From a checkpoint of a small mixture-of-experts model trained on Wikipedia: 48 experts in each of 12 layers.
Below are experts of layer 5 (counted from 0) of a mixture-of-experts language model. Rows are named router (the router's row for the expert), up (a neuron's input weights, with its number), down (a neuron's output weights, with its number) and show model dimensions 0-191. Each number is 200 + 40 x the weight over its row's rms, rounded and kept within 0 to 999.
Before each expert's rows: a language model's description of what the expert responds to; "raises" lists some tokens whose logits its average output raises strongly, later layers aside. This comes from a sample of Wikipedia text that the model never trained on.

# expert 12
It responds to: Sports tables and terms. Table pipes and sports words in league, season and squad articles, such as League, Cup, season, player, match, play-off.
raises: " of", " in", ";\n"
router,110,213,135,213,178,157,170,171,188,255,232,265,226,194,173,180,148,260,151,214,173,206,156,198,218,177,163,226,151,144,291,113,166,204,186,268,163,170,195,211,242,166,218,218,227,165,223,245,239,199,222,213,160,266,216,272,225,219,102,268,229,236,244,200,200,164,252,221,226,189,226,205,222,263,251,205,222,150,172,212,223,227,243,162,227,262,240,159,241,215,228,113,224,229,187,98,260,238,241,224,198,138,179,112,239,294,145,175,161,177,182,188,197,197,239,208,208,187,179,136,256,242,221,162,218,240,213,149,144,179,209,162,219,206,245,160,227,230,186,157,216,240,247,162,210,184,186,216,179,192,189,199,154,168,314,250,176,215,283,232,149,184,126,222,125,209,174,214,200,167,191,169,220,279,230,203,192,142,194,222,262,147,226,167,201,181,203,150,206,190,232,166
up5,131,184,192,200,221,154,216,169,243,261,193,199,204,252,214,194,227,200,151,185,228,225,188,184,250,197,212,145,107,252,231,254,207,193,206,254,240,205,271,238,257,170,180,141,146,193,162,239,182,198,251,201,198,228,213,201,156,227,149,163,244,168,163,197,199,223,214,221,214,240,209,190,163,220,210,210,274,206,242,170,294,235,276,273,146,202,242,167,224,190,187,180,265,172,168,192,196,233,240,205,232,251,170,141,141,171,215,180,240,209,214,224,223,107,265,217,225,184,253,136,202,201,261,207,162,164,160,137,136,243,254,222,224,136,304,295,218,179,226,198,178,200,158,195,218,215,168,229,239,160,182,280,202,224,269,265,232,147,178,221,139,75,194,143,158,234,249,278,170,197,194,177,141,229,153,185,150,164,175,216,203,192,133,202,157,182,213,199,156,197,155,149
down5,170,189,232,199,142,127,243,223,154,289,143,229,169,205,276,247,188,137,148,179,193,223,189,216,175,237,167,204,294,248,173,97,249,149,253,134,208,234,77,203,138,257,230,230,288,197,181,242,173,175,161,229,227,184,173,142,246,211,216,158,198,233,164,176,251,216,143,201,179,223,185,238,209,187,153,279,200,209,207,219,255,197,206,138,218,172,179,231,188,186,119,200,120,145,241,210,199,225,218,200,207,250,125,236,242,200,181,144,172,267,166,191,207,247,148,149,203,81,160,192,191,177,197,219,110,250,225,189,223,222,250,196,215,221,268,240,293,185,210,189,184,206,169,207,224,152,144,220,216,262,224,221,197,150,148,170,209,139,218,234,208,211,196,218,175,213,162,165,190,168,153,225,237,215,210,208,163,193,219,254,195,167,200,230,166,157,258,147,236,205,207,180
up6,180,209,218,238,164,168,229,207,149,201,182,153,281,257,141,202,218,261,179,221,179,182,186,185,202,248,236,125,159,203,254,250,223,185,247,198,176,168,207,194,208,150,256,148,160,186,244,212,252,201,222,191,158,254,182,180,196,226,147,253,199,147,210,144,247,156,258,197,217,222,235,243,217,277,157,201,160,209,124,138,252,167,195,174,209,160,212,207,173,218,258,237,243,179,270,160,224,188,243,194,204,185,163,117,214,194,204,167,267,150,99,221,127,234,217,175,284,195,230,139,195,229,228,165,174,165,202,159,258,224,179,172,235,240,275,191,244,207,195,158,173,224,237,173,210,224,223,205,115,264,190,185,229,185,289,179,194,186,134,172,148,193,165,152,199,275,205,185,226,104,241,217,142,224,210,110,209,217,160,219,293,151,165,106,201,202,212,210,235,205,237,269
down6,224,110,168,183,152,183,99,233,193,205,155,133,130,232,178,175,216,130,253,229,196,153,241,244,152,140,204,182,249,209,211,142,125,181,179,237,194,198,162,179,183,227,210,179,204,216,215,193,199,185,227,151,198,232,255,187,210,185,209,202,254,297,212,206,229,180,258,128,245,252,181,147,205,215,188,199,175,192,298,238,210,245,330,206,211,214,257,82,153,200,223,247,156,185,168,269,200,175,217,178,219,152,196,173,249,206,216,210,167,232,242,195,195,329,225,218,189,211,210,218,220,245,205,228,236,241,149,187,207,200,289,223,242,177,277,223,174,181,167,203,189,179,237,218,224,222,179,207,158,171,284,239,232,230,302,187,213,200,244,163,167,193,293,183,216,171,171,249,171,191,203,203,270,209,216,196,171,158,190,161,238,107,219,171,249,210,220,182,213,221,182,164
up7,160,185,156,181,260,159,232,218,129,199,179,214,158,168,208,205,202,166,188,118,202,201,216,251,210,134,181,126,165,229,158,245,173,268,204,196,176,192,247,191,286,204,231,185,151,98,177,220,281,214,234,171,215,249,206,159,250,138,137,239,174,205,200,229,188,158,211,218,223,180,209,181,247,238,134,230,190,198,286,143,245,220,199,174,211,237,269,198,190,201,190,200,262,210,169,197,221,154,151,165,221,217,234,172,265,167,105,78,183,239,231,227,252,195,292,183,292,163,140,223,271,237,243,202,233,157,197,154,200,249,176,173,233,246,226,237,246,206,183,241,213,178,214,173,223,168,181,249,188,227,231,184,236,144,213,143,200,247,228,214,177,225,90,228,175,219,254,239,231,264,301,156,144,190,160,171,153,217,177,252,215,168,189,210,188,165,213,239,220,205,217,182
down7,199,225,270,150,221,198,151,168,194,179,249,217,222,232,170,201,237,156,214,197,214,269,151,255,264,189,133,188,181,206,150,189,255,96,191,198,199,228,195,273,157,219,209,230,243,203,220,221,156,189,222,176,209,259,206,166,203,226,201,231,212,207,231,139,249,166,223,248,241,232,229,212,243,196,243,170,167,194,183,216,146,256,181,221,198,184,160,204,306,257,179,173,178,240,156,268,214,253,224,195,150,107,209,177,253,187,216,143,229,253,214,123,211,237,141,261,163,267,163,188,165,178,179,157,183,227,188,131,236,194,290,142,182,199,263,148,221,222,129,170,188,143,224,258,215,250,275,152,266,241,184,136,175,196,212,223,202,216,219,223,220,188,212,243,221,208,146,166,184,154,234,212,166,227,177,200,211,198,213,157,277,222,226,233,266,312,94,196,194,180,249,267
up8,207,217,162,257,208,168,135,227,260,156,238,149,224,209,250,200,211,182,163,186,237,264,228,171,178,194,115,117,191,221,158,191,267,259,138,293,198,189,246,179,232,170,237,121,212,162,238,156,206,154,139,135,168,150,183,223,153,137,150,223,147,263,207,156,158,245,181,186,124,189,201,218,196,212,259,154,231,185,207,192,192,185,235,123,208,219,196,226,245,151,187,109,195,254,214,184,169,185,223,215,127,235,253,205,236,242,223,157,206,202,244,215,242,193,159,250,190,276,224,166,187,146,205,172,179,216,231,186,198,234,180,190,192,223,260,215,211,173,217,192,255,188,168,287,196,248,105,268,174,313,191,177,201,202,190,192,215,223,182,269,206,214,193,209,199,136,148,256,204,125,156,205,213,200,253,103,250,210,200,159,243,149,244,196,221,131,241,176,201,206,234,155
down8,196,261,267,250,245,192,229,166,235,175,200,165,183,253,231,222,163,224,241,147,256,124,204,217,196,255,246,306,187,203,217,208,202,133,254,184,246,162,172,254,273,228,166,187,230,209,182,160,176,170,159,225,224,230,189,110,216,215,216,234,217,238,170,256,134,191,179,214,264,247,181,210,185,250,140,211,243,192,182,177,200,152,191,205,181,253,262,173,257,192,217,214,155,145,236,222,162,217,226,245,261,280,117,236,183,189,186,164,237,237,231,143,135,261,243,218,295,205,230,256,192,206,165,254,177,185,240,196,228,203,216,96,172,173,149,197,204,158,191,193,161,274,210,158,258,233,203,171,218,230,169,217,185,196,201,139,175,202,274,189,221,146,156,202,174,141,235,177,171,181,105,184,252,160,213,142,222,224,190,184,224,143,176,161,174,118,155,117,249,166,178,219
up9,237,168,156,217,193,206,182,138,195,193,148,228,203,63,245,179,178,176,231,180,209,298,223,254,126,139,208,222,208,137,141,195,302,246,239,193,177,175,223,199,192,189,179,234,175,210,183,205,162,210,198,260,142,201,284,146,227,199,223,203,158,235,175,181,236,236,201,180,158,183,192,240,159,276,243,191,184,252,178,240,256,197,196,184,273,178,223,139,233,85,180,191,217,161,184,206,229,208,199,226,165,188,261,163,199,195,268,166,197,139,155,163,180,261,221,273,143,170,196,191,126,181,177,147,169,228,202,240,215,209,204,162,177,153,195,189,169,101,205,205,193,231,99,277,168,225,186,310,185,190,216,205,285,185,195,117,178,149,228,195,225,280,218,226,247,251,160,174,206,211,183,198,178,153,221,204,173,166,256,181,211,186,173,222,235,199,210,191,169,210,275,176
down9,231,167,179,126,243,197,148,217,117,227,155,161,212,155,134,221,244,260,257,157,197,257,198,174,158,156,227,246,192,221,182,236,220,173,194,175,281,255,171,190,187,204,214,232,241,216,126,164,174,177,194,165,217,228,214,162,166,189,219,200,176,194,200,189,257,157,213,211,205,194,196,134,189,175,210,209,148,253,317,246,239,200,203,175,213,144,247,195,211,144,268,215,154,262,224,243,157,185,129,173,228,242,200,154,133,91,249,190,265,192,198,217,180,207,261,135,246,178,233,219,213,163,161,205,219,287,190,205,125,169,162,221,144,167,205,250,250,213,246,153,190,175,207,220,164,223,178,150,251,113,204,169,218,222,177,238,193,212,193,200,188,183,259,194,305,179,297,225,131,197,215,182,199,239,188,212,274,238,251,145,171,258,250,223,170,185,217,222,103,179,185,216

# expert 41
It responds to: Brackets, dashes, accented letters. Opening parentheses, en dashes, quote marks, slashes, heading equals signs, and accented letters within foreign names like Vr-á-tna, fa-ç-ades.
raises: "B", "Ind", "st", "202", "by", "M"
router,266,212,256,237,199,259,165,183,185,139,196,183,165,182,203,220,157,261,209,153,161,251,200,265,205,297,222,176,182,298,227,201,189,176,142,190,163,153,174,179,224,84,203,195,261,178,219,200,172,200,219,188,199,223,241,230,211,273,253,230,198,197,187,279,186,212,213,253,165,152,151,227,248,184,196,201,202,180,217,242,151,250,201,177,174,175,191,200,143,207,301,162,189,174,128,191,183,199,182,222,222,166,223,170,208,212,216,225,142,121,174,200,202,135,252,221,138,191,154,226,178,209,183,129,222,182,143,165,196,251,159,199,195,159,213,175,210,236,226,117,221,225,221,247,222,237,227,193,223,161,148,246,275,232,281,239,190,248,193,184,164,219,263,147,231,183,181,251,296,178,171,202,137,271,256,182,226,137,217,243,176,188,135,245,167,185,211,165,70,249,181,226
up4,202,153,167,163,217,235,213,112,245,188,193,188,237,170,219,196,181,195,168,213,197,200,227,234,154,239,213,178,126,248,280,216,236,192,197,167,205,135,207,226,220,189,139,226,226,180,222,132,209,196,187,186,220,193,217,189,116,174,195,267,230,277,98,240,166,229,225,199,195,181,219,200,257,233,257,185,210,217,211,186,147,238,194,260,173,244,229,234,177,225,255,118,191,139,190,237,224,207,248,228,143,253,285,254,154,173,233,227,191,300,198,263,223,213,240,226,162,206,204,230,134,177,216,199,130,191,118,146,224,191,156,272,96,252,178,120,150,158,269,225,177,144,277,171,164,250,199,148,279,209,142,216,257,197,224,208,217,146,167,173,227,263,201,159,178,187,236,156,159,211,212,173,155,178,219,199,130,212,173,271,205,240,178,233,179,218,174,244,145,179,211,204
down4,181,274,160,193,256,217,175,213,233,210,215,206,200,193,274,197,191,174,186,236,204,195,152,247,268,292,118,174,208,180,218,255,177,265,104,183,207,247,218,183,145,189,192,255,206,193,137,218,138,263,235,159,253,146,263,236,117,148,162,262,238,231,262,208,232,142,192,256,200,230,209,214,172,209,171,110,267,170,234,204,221,150,196,191,165,219,164,238,239,178,201,189,207,164,169,187,111,128,275,209,134,201,196,171,263,210,210,169,206,202,180,190,125,291,266,122,230,245,174,109,156,232,208,252,180,198,222,249,287,157,190,214,178,195,254,187,209,191,232,231,250,214,198,237,175,170,169,218,223,154,197,215,178,210,255,217,269,185,236,240,218,170,206,144,214,194,169,162,180,177,198,138,165,170,250,236,180,196,234,247,114,250,162,228,159,183,167,207,195,177,207,183
up5,170,192,265,219,277,174,167,216,161,196,252,185,212,240,229,206,229,240,242,85,140,185,228,215,216,235,187,197,173,196,149,235,179,175,174,237,181,184,165,146,211,222,192,220,283,196,204,198,187,239,231,169,155,200,207,214,184,235,221,223,215,200,117,242,137,174,185,191,206,146,175,201,188,163,109,145,221,173,221,153,77,219,166,239,178,213,149,219,168,254,183,221,188,229,201,171,251,179,168,248,246,188,219,170,196,318,265,230,191,262,180,243,140,187,207,181,112,204,131,185,148,152,152,169,202,252,196,256,179,266,125,259,141,263,162,255,224,219,207,204,234,204,171,205,246,177,171,136,199,215,221,222,188,227,221,217,207,203,286,232,166,248,182,210,172,224,214,167,232,179,111,171,213,204,249,117,148,199,108,214,178,203,126,174,216,175,161,122,239,238,161,177
down5,149,169,150,239,269,180,223,167,168,167,224,133,189,186,223,276,221,246,101,173,222,186,219,113,193,229,248,253,185,220,211,143,185,225,210,160,117,203,236,226,237,234,224,222,235,253,172,173,191,172,112,201,225,179,125,256,161,206,233,209,135,137,198,248,248,202,207,156,148,244,243,266,218,218,250,181,129,190,202,177,230,242,208,172,206,150,236,158,258,184,262,207,197,182,151,190,233,239,253,156,240,91,229,266,240,214,132,303,223,196,203,198,232,226,172,180,121,181,220,190,210,260,195,215,228,157,240,196,167,186,216,172,219,116,145,162,223,232,182,227,227,284,206,157,146,222,187,177,198,202,221,220,237,255,219,233,129,196,213,230,250,173,246,180,252,208,176,255,249,91,177,153,213,208,225,152,268,207,201,210,203,179,190,204,185,200,181,223,177,163,256,248
up6,219,165,265,199,193,280,204,185,188,221,186,187,258,258,193,113,244,153,284,195,168,126,333,167,202,234,127,188,197,170,187,231,190,219,199,162,182,169,175,175,195,133,196,157,209,200,166,190,195,164,215,245,189,152,183,159,226,277,201,236,260,179,202,201,203,179,227,184,195,267,169,203,175,208,185,170,211,210,223,207,188,254,211,248,164,257,126,216,156,187,230,173,145,193,187,202,312,172,203,166,223,200,196,203,216,251,228,179,207,192,190,243,295,199,237,169,183,166,238,225,213,198,246,129,243,162,181,237,140,199,176,217,168,188,196,187,229,158,238,165,232,184,264,160,194,227,196,237,259,168,204,221,176,242,172,192,218,209,86,233,118,199,202,182,132,158,218,233,271,217,152,186,126,226,213,261,126,239,186,150,248,227,175,123,283,115,141,159,147,201,255,232
down6,220,218,202,252,120,215,162,235,190,183,172,174,164,151,211,200,164,210,199,237,78,189,236,210,233,175,200,173,270,214,228,217,208,167,210,177,184,236,195,213,190,169,246,277,199,188,207,286,259,269,208,156,256,261,199,256,177,252,249,281,191,199,296,129,211,222,241,211,126,223,133,165,202,198,137,207,174,176,237,193,231,258,205,190,224,187,119,209,158,230,221,231,105,172,174,176,188,182,174,194,177,125,240,209,292,238,171,174,281,241,225,231,216,187,239,198,141,187,219,207,123,193,185,200,226,233,196,236,188,209,208,178,194,196,210,233,207,175,195,190,221,133,226,217,249,286,242,238,192,218,178,207,176,219,144,133,213,243,243,208,164,215,221,208,164,133,277,200,275,224,212,186,99,226,222,203,231,259,167,175,143,238,108,152,181,200,274,233,134,212,232,201
up7,181,237,209,182,164,141,266,206,206,151,217,209,254,201,207,195,190,199,131,186,241,186,187,176,130,245,232,178,241,206,184,224,242,211,198,264,243,193,218,186,266,204,219,168,215,172,278,217,201,210,173,173,171,249,164,188,146,131,199,193,221,144,191,170,132,212,254,220,187,164,152,200,246,137,153,194,141,238,245,176,263,242,245,236,113,223,226,216,252,161,206,164,249,246,230,241,122,205,157,162,215,255,199,254,181,289,180,134,192,250,236,138,181,109,148,195,223,195,150,186,242,234,177,194,240,183,186,199,176,240,208,219,292,271,144,212,246,160,213,181,186,285,105,163,302,151,225,158,219,255,191,164,167,144,245,176,150,204,166,230,242,198,232,202,219,257,166,181,276,141,226,233,219,192,186,167,214,175,212,226,224,210,183,236,168,141,244,194,198,162,174,302
down7,130,217,289,245,227,172,250,189,233,287,187,244,164,182,131,252,280,207,210,207,219,201,165,216,190,198,171,216,153,147,245,176,108,96,205,163,158,237,258,161,230,167,222,152,216,243,180,218,171,196,263,216,236,246,183,161,202,232,155,211,175,240,218,215,197,238,199,193,182,209,254,187,127,190,269,183,202,251,242,203,201,184,179,207,116,266,131,237,160,159,210,190,150,173,196,201,181,227,232,298,145,158,181,166,183,135,210,198,183,194,137,232,211,187,178,155,191,232,200,239,236,137,228,168,180,173,177,187,167,138,131,190,165,169,248,205,271,234,220,161,239,228,167,213,195,205,217,139,243,230,152,181,238,105,221,156,253,279,273,212,244,267,184,202,191,148,203,198,217,185,177,149,226,266,252,245,148,159,180,270,223,195,209,251,180,176,195,161,232,185,213,294
up8,146,181,242,224,161,219,193,149,227,171,157,196,201,149,173,174,194,181,215,172,142,173,164,190,195,211,173,233,160,170,212,236,218,179,151,199,260,187,147,199,186,148,205,137,231,116,197,201,238,139,213,215,243,245,193,205,211,313,217,156,215,217,143,212,218,169,145,217,176,244,230,145,227,239,118,187,216,178,180,242,213,186,234,271,203,207,283,259,156,158,249,254,183,230,141,226,166,148,198,288,221,218,227,174,158,182,159,205,248,133,176,245,220,243,203,154,151,305,191,182,188,193,174,220,102,207,211,210,127,169,154,215,220,227,228,227,180,264,210,250,213,189,234,210,170,217,226,124,161,233,176,193,207,125,182,267,258,175,211,212,157,150,191,197,184,213,173,244,288,225,185,267,119,246,199,303,199,137,143,212,197,239,137,164,208,215,191,144,215,239,267,259
down8,162,217,281,194,171,183,136,256,225,164,197,207,182,196,168,248,168,217,234,174,222,101,212,217,117,204,171,126,167,197,210,142,164,203,161,233,201,199,145,212,199,194,290,158,256,218,146,133,187,182,170,214,190,208,266,193,128,268,183,302,245,232,247,105,210,172,178,136,264,176,196,230,210,193,224,252,163,232,241,191,245,156,171,255,186,192,190,201,159,213,215,234,190,138,216,212,267,224,195,183,165,217,166,255,180,259,227,174,205,211,226,206,250,204,189,268,163,110,172,164,203,209,189,149,275,182,192,217,203,214,212,211,193,260,251,217,235,249,221,145,169,166,243,208,270,182,158,225,223,208,229,183,233,293,190,149,185,208,241,152,157,235,217,155,197,190,171,161,223,118,216,188,193,185,242,287,303,262,234,171,238,221,167,196,253,160,203,216,107,236,200,225

# expert 38
It responds to: Capital letters, name starts. Single capitals and short pieces starting or inside names and words, such as P, H, C, Sp, as in Pr-as-ad, Hy-p-notize.
raises: " of", " by", ",", " and", " from", " that"
router,241,256,194,231,195,179,203,180,209,187,232,231,224,230,199,178,174,133,192,250,144,112,130,191,123,203,224,202,170,249,142,182,230,211,200,267,178,195,217,154,189,241,265,239,188,146,211,139,229,206,196,257,205,138,207,183,125,230,169,162,222,152,278,183,180,188,193,166,165,220,155,272,159,186,204,174,205,211,161,190,174,121,161,252,134,210,262,197,261,203,202,171,202,199,172,173,197,123,271,173,253,182,162,175,180,207,174,206,197,221,164,245,229,159,250,232,166,224,173,175,244,200,173,193,205,289,206,213,233,191,142,128,186,281,133,298,244,192,246,244,242,180,81,112,188,176,153,193,212,249,246,239,210,169,274,272,192,159,188,225,170,218,224,246,166,215,242,230,263,204,239,208,232,154,201,193,226,133,193,188,226,150,196,233,125,173,215,180,260,125,180,229
up4,148,270,156,133,221,193,250,167,176,196,211,149,139,212,198,174,198,145,206,243,253,197,222,150,214,237,297,211,252,198,202,146,182,198,141,201,242,170,174,150,166,164,190,201,140,231,245,172,255,170,246,214,244,181,198,168,170,246,186,179,250,170,192,158,237,211,201,177,230,151,227,132,137,262,149,96,114,197,215,223,156,220,180,236,165,230,275,176,240,157,211,217,143,166,235,170,212,166,208,208,225,140,196,257,157,179,232,174,234,212,222,266,193,151,243,226,243,261,225,176,193,150,185,224,111,225,165,243,223,184,171,192,152,212,154,239,276,274,308,122,195,202,227,207,195,203,197,168,117,254,224,206,192,202,209,222,168,131,169,228,186,235,174,170,128,228,271,153,226,170,170,176,182,201,221,183,234,216,203,219,136,212,213,230,223,224,269,175,178,88,259,201
down4,155,239,176,161,154,200,189,169,168,189,228,239,197,163,246,123,283,165,217,232,195,217,249,188,266,179,247,200,157,158,233,198,188,155,172,120,154,180,171,145,238,239,224,192,231,249,200,170,219,227,133,157,192,189,169,147,269,230,282,297,166,209,274,202,236,193,209,186,172,189,200,149,193,181,218,201,117,200,316,206,143,134,195,165,182,231,246,239,221,139,199,187,186,197,167,183,211,270,234,204,219,193,248,138,216,161,171,166,246,139,160,200,218,165,170,209,178,187,183,197,196,173,186,185,180,221,199,120,295,179,153,189,223,117,156,210,298,256,161,241,155,185,224,191,194,202,204,197,148,235,187,222,252,262,240,172,210,190,232,233,216,244,149,141,136,180,203,208,159,148,132,199,254,122,274,131,244,183,204,183,253,213,235,242,201,252,251,219,248,193,187,248
up5,184,138,164,160,180,161,235,170,135,251,195,254,185,191,224,203,216,187,272,170,201,212,259,218,207,217,241,189,254,234,187,203,133,144,221,184,158,166,127,142,218,222,245,237,199,197,248,134,196,192,186,131,259,184,147,139,214,257,189,224,249,202,244,224,199,205,207,235,233,242,158,210,142,247,192,178,165,183,206,238,96,183,196,213,219,189,274,185,212,248,117,187,256,239,194,137,246,193,181,137,198,206,200,220,224,188,202,198,257,277,214,199,192,148,217,128,211,203,184,161,175,199,213,232,233,185,113,213,143,222,211,222,173,246,131,210,242,192,301,197,217,254,76,194,195,170,216,285,223,205,157,288,224,133,296,222,197,214,221,233,191,162,196,196,154,215,244,171,165,309,142,173,126,216,194,158,184,186,248,187,226,223,227,186,165,192,194,206,141,130,221,182
down5,204,232,132,132,160,182,176,162,183,205,186,225,215,164,161,263,208,187,244,239,192,134,193,116,242,194,202,180,228,133,193,245,144,91,257,153,233,178,293,250,244,193,170,154,214,205,211,168,177,245,183,211,199,250,198,245,62,181,186,246,248,189,143,195,152,218,201,191,244,188,208,201,195,135,230,220,234,239,228,210,205,191,113,170,187,175,160,263,143,261,246,174,194,171,167,193,228,233,214,191,106,195,194,244,233,124,210,227,182,246,171,209,180,232,173,256,150,225,210,220,201,215,90,233,172,281,186,204,241,148,201,192,254,216,242,166,165,175,205,215,266,262,184,183,187,232,205,237,218,135,167,215,212,181,252,95,264,237,190,167,140,205,227,153,211,212,207,175,244,216,229,233,215,214,244,182,255,176,168,223,236,233,237,164,117,182,191,186,187,190,185,289
up6,217,270,193,148,146,200,260,184,224,248,171,227,283,165,188,162,214,243,182,219,113,107,200,241,148,174,213,237,148,250,175,188,199,188,204,217,196,249,177,210,182,181,200,190,160,225,213,155,209,184,265,180,221,206,212,240,198,195,224,197,203,191,252,140,190,244,147,231,189,126,187,229,272,204,174,262,186,175,151,223,111,127,166,247,165,177,232,167,151,149,165,235,178,215,199,179,220,153,209,180,204,260,148,136,156,282,194,195,225,192,157,218,196,236,233,207,144,207,234,190,188,177,245,261,191,276,223,252,151,107,139,213,266,166,177,89,223,217,205,207,230,250,165,202,188,204,191,183,159,238,241,141,199,230,165,179,251,126,207,265,248,156,214,263,173,241,219,175,164,200,184,106,179,108,195,192,251,278,179,149,244,129,216,177,222,166,232,184,212,155,231,245
down6,224,178,206,152,181,192,213,212,230,268,158,236,170,231,257,226,228,297,191,230,180,180,210,196,127,237,245,241,129,153,207,161,174,182,205,245,231,245,189,202,215,215,188,203,194,156,247,87,172,123,168,108,256,261,266,185,228,168,114,210,177,81,213,204,241,243,223,155,187,175,218,161,222,216,209,218,196,251,151,210,214,155,200,219,215,164,208,216,193,193,271,168,230,186,121,164,176,122,231,224,202,185,212,197,198,282,170,211,180,98,148,175,240,144,214,229,236,193,122,167,219,194,264,246,146,264,203,186,160,205,138,270,162,202,236,174,204,153,201,156,222,177,174,138,173,140,206,179,154,169,219,220,200,264,230,236,160,270,216,279,217,221,221,244,202,223,263,178,182,280,218,177,203,190,189,229,249,169,168,269,193,195,139,240,220,170,186,159,193,225,240,175
up7,184,265,277,220,171,169,200,164,196,219,219,198,239,284,242,164,167,209,253,269,170,104,197,227,191,175,196,187,216,189,155,221,192,190,210,197,201,165,214,210,187,183,227,195,241,174,184,170,297,223,240,198,161,176,206,217,171,199,276,240,223,236,188,216,178,145,175,200,147,141,172,146,168,179,172,183,232,181,212,212,121,190,224,211,242,217,179,239,213,231,195,199,238,192,104,162,196,45,220,151,214,192,190,217,86,259,247,157,241,222,186,154,177,160,162,184,134,210,234,160,237,244,200,185,218,222,185,198,178,162,235,199,215,169,211,227,226,164,264,176,237,199,153,228,191,241,235,213,198,232,147,229,177,181,189,233,158,230,153,209,210,221,149,280,194,156,261,132,179,204,178,190,182,202,142,263,208,112,193,185,189,143,177,224,206,71,240,174,83,244,286,160
down7,174,305,171,204,205,204,197,226,216,289,244,184,196,180,210,163,263,176,296,221,138,213,200,174,193,234,213,169,184,180,180,193,177,195,173,237,212,205,238,209,183,227,210,207,225,276,214,195,164,265,246,219,174,174,214,219,208,224,237,176,167,184,213,144,183,182,196,253,205,178,145,234,166,237,210,173,210,173,61,220,170,211,195,117,276,184,169,296,168,176,94,179,201,121,205,249,248,209,176,197,228,156,267,205,132,270,194,209,176,221,234,226,199,228,200,177,199,190,255,127,204,224,178,163,221,188,184,258,236,183,270,204,214,173,153,156,174,274,198,169,216,226,147,191,170,144,106,227,172,152,114,181,197,197,219,172,291,227,252,264,267,182,272,239,189,207,248,202,191,215,226,204,243,190,229,206,211,156,285,254,174,137,154,200,219,208,255,213,143,187,223,133
up8,220,194,212,223,243,191,188,247,142,110,215,233,203,217,242,216,206,143,166,307,118,177,163,223,180,179,219,240,180,242,216,178,170,257,269,162,184,216,278,183,216,222,219,220,196,218,235,181,149,205,242,272,231,194,231,234,203,262,206,178,207,196,195,205,172,161,175,180,226,209,143,163,126,194,224,238,189,199,264,163,153,210,234,273,282,170,206,303,235,125,212,215,166,191,231,148,149,234,190,287,229,231,195,102,159,169,233,179,205,175,146,233,154,234,248,198,185,287,258,194,194,217,212,175,146,223,209,175,196,218,157,185,148,232,235,231,156,235,206,193,237,168,278,184,238,173,209,186,198,208,229,247,275,178,149,217,233,157,179,148,227,183,195,175,147,117,237,133,251,230,218,264,188,231,105,181,219,212,160,180,240,177,176,195,251,90,145,174,223,163,204,236
down8,201,269,219,246,150,164,191,234,165,225,202,166,191,222,197,186,154,260,99,236,194,214,260,265,206,168,186,222,174,195,154,167,184,200,205,276,246,123,220,208,288,243,243,197,227,118,121,176,233,147,226,211,156,185,181,219,174,250,232,170,199,173,221,219,253,251,230,251,135,205,247,219,190,252,249,287,207,158,165,135,194,159,199,177,158,212,233,162,189,237,214,209,218,222,214,109,147,185,212,223,205,194,210,135,207,203,234,150,197,209,202,228,165,190,282,238,220,280,217,143,247,221,171,134,189,203,153,259,201,235,258,194,209,226,236,203,160,170,173,206,190,206,287,232,196,199,206,204,180,198,159,158,260,226,130,251,222,175,268,142,201,179,283,196,142,130,171,156,222,158,224,276,211,235,210,262,238,218,227,175,258,194,271,217,213,154,260,155,108,165,216,221